config.toml
d_model = 256
balance_bias = true
head_dim = 32
positions = "rope"
qk_norm = false
warmup_steps = 551
dataset = "wikipedia_en"
Below are experts of layer 2 (counted from 0) of a mixture-of-experts language model. Rows are named router (the router's row for the expert), gate (a neuron's input weights, with its number), up (a neuron's input weights, with its number) and show model dimensions 0-255. Each number is 128 + 24 x the weight over its row's rms, rounded and kept within 0 to 255. Numbers have three digits each.
Before each expert's rows: "mostly gets" lists some tokens that are sent to it at least half of the time. This comes from a sample of Wikipedia text that the model never trained on.

# expert 29
mostly gets: " out", " game", " World", " School", " $", "^{"
router:116139096181123108126116106125114140157087133153161127132094099121138113135115145137148138179129099171142130114156153104107131100124148120131166150122152109114164122122147164107145134073103125104147138158121148104103132138161098116103118109122101140181124156114124134160147156158136129147166114104149134121132117169091091100142132120130189157107139148135166118164158103159108088154109116176136136124129122103078115128093138133135111103112075084120099137118095167087095150171078111122170158110172111112123089127104127107164104123122120157107133153135157133132086140128146167095121127120124130108136130114100119136125089096110164162176124122119131102104164149105144123097108113103104102119112090126135089080149146158109084135100120130158093145137143117145140123186141142
gate0:163126133138163118147168139112158138136088132105137111094142112143161141154102122106139129114118108114099164091101122162109153139130105106130153132132128152117147102122052187122150109131156105138133121113126166116142095131127173151058118122140119141103096200176108130137122132082136108135143123088107134143068119116145124104106117144141091089119182127126114118148125109129085153127125149140085133109172109137131144126133123173142115163154156149093158142124107140135082144130137164114148096128141153102131113142110121143088150113103132105149133127143155131096153117114161115105145084129134093113156121113137165113136102110142178104096092164120151133140151136070128110114116124096144146091162147132140106114131114134068111121142153125084147142154065151125133138104118157
up0:153101085097132111087157103087143130173105111124146097146152148110084141144141150104129111139127122164105128112076085149133147099111124106126125121106131104099140158114111160115112136151169124201121118134113142113130129148122122138077140113109128123141117167122128157156140167125135132137142156143117104171146149066071092060113186117105090115109151128114117136141155126133149131131165129097117103117150096101140140157114132164157085148148133131137165128130116126114111149163086105138138151102138123140139107108107146150075154093088168115147073133128134106110105111147139087114089062151124130150149156118144103132142181125128156138175097143120108110153147115098107123104184125143115121134143137158156120100136133140133136095117133142109120127176130128161134134109154128

# expert 26
mostly gets: "–", "°", "9", "rang", " ×", "−"
router:153132147128130139105184108114153099133109122134123115112140119148104117149111176126133137119135113101073153160101159107136097137103147140127101178098109142182128157124120128155124090119160125164144126118152121144111102136122141130118152178119111139100077154132149120173158127137066137126126117111124165137139090160127110147140115098133146181151119111127103122152128114124103139149193104101134094135122086106161110156134128133126137150101132162112105100144110174126136110082122129154083116097120144155169143107144145121101143152168123107164124171117162098121131136096110144086170125129115100134129142131086150158119071123162102133113118147133139066148076123133125123117106149163158106145119134169118112100124093140148160138086129137090100149102093146143128145141166076
gate1:119121108117121090163136128117055162093157139104113103114134127076153143136134098116149143115130170126129095122142118138090135096131143134111131142134150093098168165148120137099137147138095178108132138196140140166096155083115118138133127126118096099105115146114103105116155131091091140147124160133125122146143094172099139111111183125126145124076155133125097138113148132150110142150127107148152123124114149102126111124114133132126139142150115108125103129191118152117165137150159101119109157139089170135162137115077157190150109133138072158126160146126131114156120144109143111104083125149142149160187145117135140132132116125103131101131136113126113148126150155176118154113098141145108135136148151096152154089071141115159150165176084107107109104083155126134122151117127149
up1:145132165065127101108143144125134128109095121130078123133106090162161114073134096128135152100112131125116125127138111129136114132180098155092103128159140134117113131111093160122149088120107162151125139165127156130061140101117096117075151130126149096117158149103082114137097145095092150167135170123149133166131100108098115120113145131065113137128135100113062134123144153155148172133121126088128121128107135101125143133099141159112135146112119125102121103203115115101111155100122152151126158111119124148103102135111163138148105114116114150140169136088128126204146137116144131144175174154151175140140126115087161132134107111082166106077113148128139097127114133129125092117112117140139129140127159113114137125096099119164094136137126126108122161091129122136118147114125140

# expert 33
mostly gets: " part", "ent", "ant", "ect", " work", "ell"
router:167149139160150157130164100094116112138163121042147136146126144141142104086119113116130123142101118100099129122129140070166157101125166108128144209122114140145162122088124139151135092140090145119092150154172093111119178144154130117147123120115140145115164191142094144170095103125156109157135145092090135113110128120131098119130153114117135120120052132108135178119126165147138136128130091136160129132128113105113147115096115137145107146097142125143115141124158094098158135118126115148152108166146137182146129168139125098138137159179149090153131098111143118138099110123122120113154057108129128116125124110175122136163098162102108130112105156132100136160121118167163129118143121106145124149115149092105119117106111135126102118139123124140082141173127133139122118150116129
gate0:115095117131130201153098129122085137124135132084085108127121125125154164129092126131157103179093141152142161104087130093149075102090106130135121102137120108115132154125148110151154137100105156104150145111126142126078120124139144149082128149151160131158175123124162127130139147133146153167067125144077111135089114132143115146123089124166105135145118091123098159148114111150138117138134117157135104113178129105100116132122155141130095129123156163167096132115136126129158140109106107191133087111094160182133083143147081112152144137126129094205173127092127130112118099123118145104130106138191113149159109126146164142139131146110127127119131134130160101100162128117120140134140109105140125136103124125109115139078106095122132154098124168111108107141157127118148127114100155
up0:108145131124132149200142114132074140128137090098136126131124150134127145085107093124148078183119144141122151124140144114171084142121107122135159130088131086094163112142096129139123141108094126095171137125127136134122105128153140143098147118102148121080160119169138129138128152131169162166124112154103120156114091136130130137134105118150099133104154130132095112127124113151129137147088118125133098117139152118132110142162137122125079112143154166174144190112105103140179164103127118176112101181085151168139110127131099136140116135114163087158119131108123137170138089116142150109107142178169159156121102146142159137119136121140117129122155097198156119129127125163130146115144115116115172142119091141127107166084105086138143148137113117097134106140144143168121114135148183

# expert 28
mostly gets: "%", " other", " years", " two", " km", " three"
router:137144092167124116112105133143131155156122142119143144131183147149159127148131127155131122132099121145121097088114131147162159109123086114163124173094154103117160124121137122119146104078170103173095119179113089149121153102124099143123094141108105110148173118077173121132125131141110165135128184090141113131140095123159119137122168160092108150124132085101099109162144140119123113136146148132148102133151110134145147117144108121170179104148124162127138119148092138124170146134098160168144121135126132173126111129172126146155137128115113136133118168170120135093169162123132089118089151103112108112131075078125139152080111134121164146134137125147153136099147110164135145100131129127113118139100108178151104135134118114163144116129106126110149130126056157151125099082089146
gate0:126122167140143139120150168124180146128122151118152105047142117137133139121124106110079143136136157122118094146091155151121148142136140140092127076144148133142131113153132124129138126113136103104143142109107108102135125089130109132103100142145162124102147127109131112124116130142124128134112166135105137127121127108153110048102094161132124114126103134122112110099140128152063176117082126129123183163157122170140147125101080109120136120119149082135145102138142131145122107077112119126190118114177155141134146120134105157170166136115117128127165089076121087124124139121180108093138096140086128142089116141087099140128116140150118136134145097148126133146148155132155144145137123133138163118119165163121130121160185112122158135133161126136127134101078162074136079081123119
up0:162116183148175169128188152162150133154157134147177116069136110115135142077103114068114099124147153157144131127114109145143102170127114127127089078109133133082130130136121135162117115124126132130150108088123118132109124094145123116077113117120134105112152128137147107108102143142093094109124138154110130126134127115122099092117120152132122164118140151137140125127121095120084152153093149144140143106145119118139153093096059098118155110123150137142128122143107121129138096085120150159182180099158152118132156165113110089135153150095149161093124092098123114137129122092142094119142134129108146130108111115108136149143149110098122146108110094133119179115116157147198137155159129131096113135124168118156123145155169128128111128109122156184115130090101101102156112103107108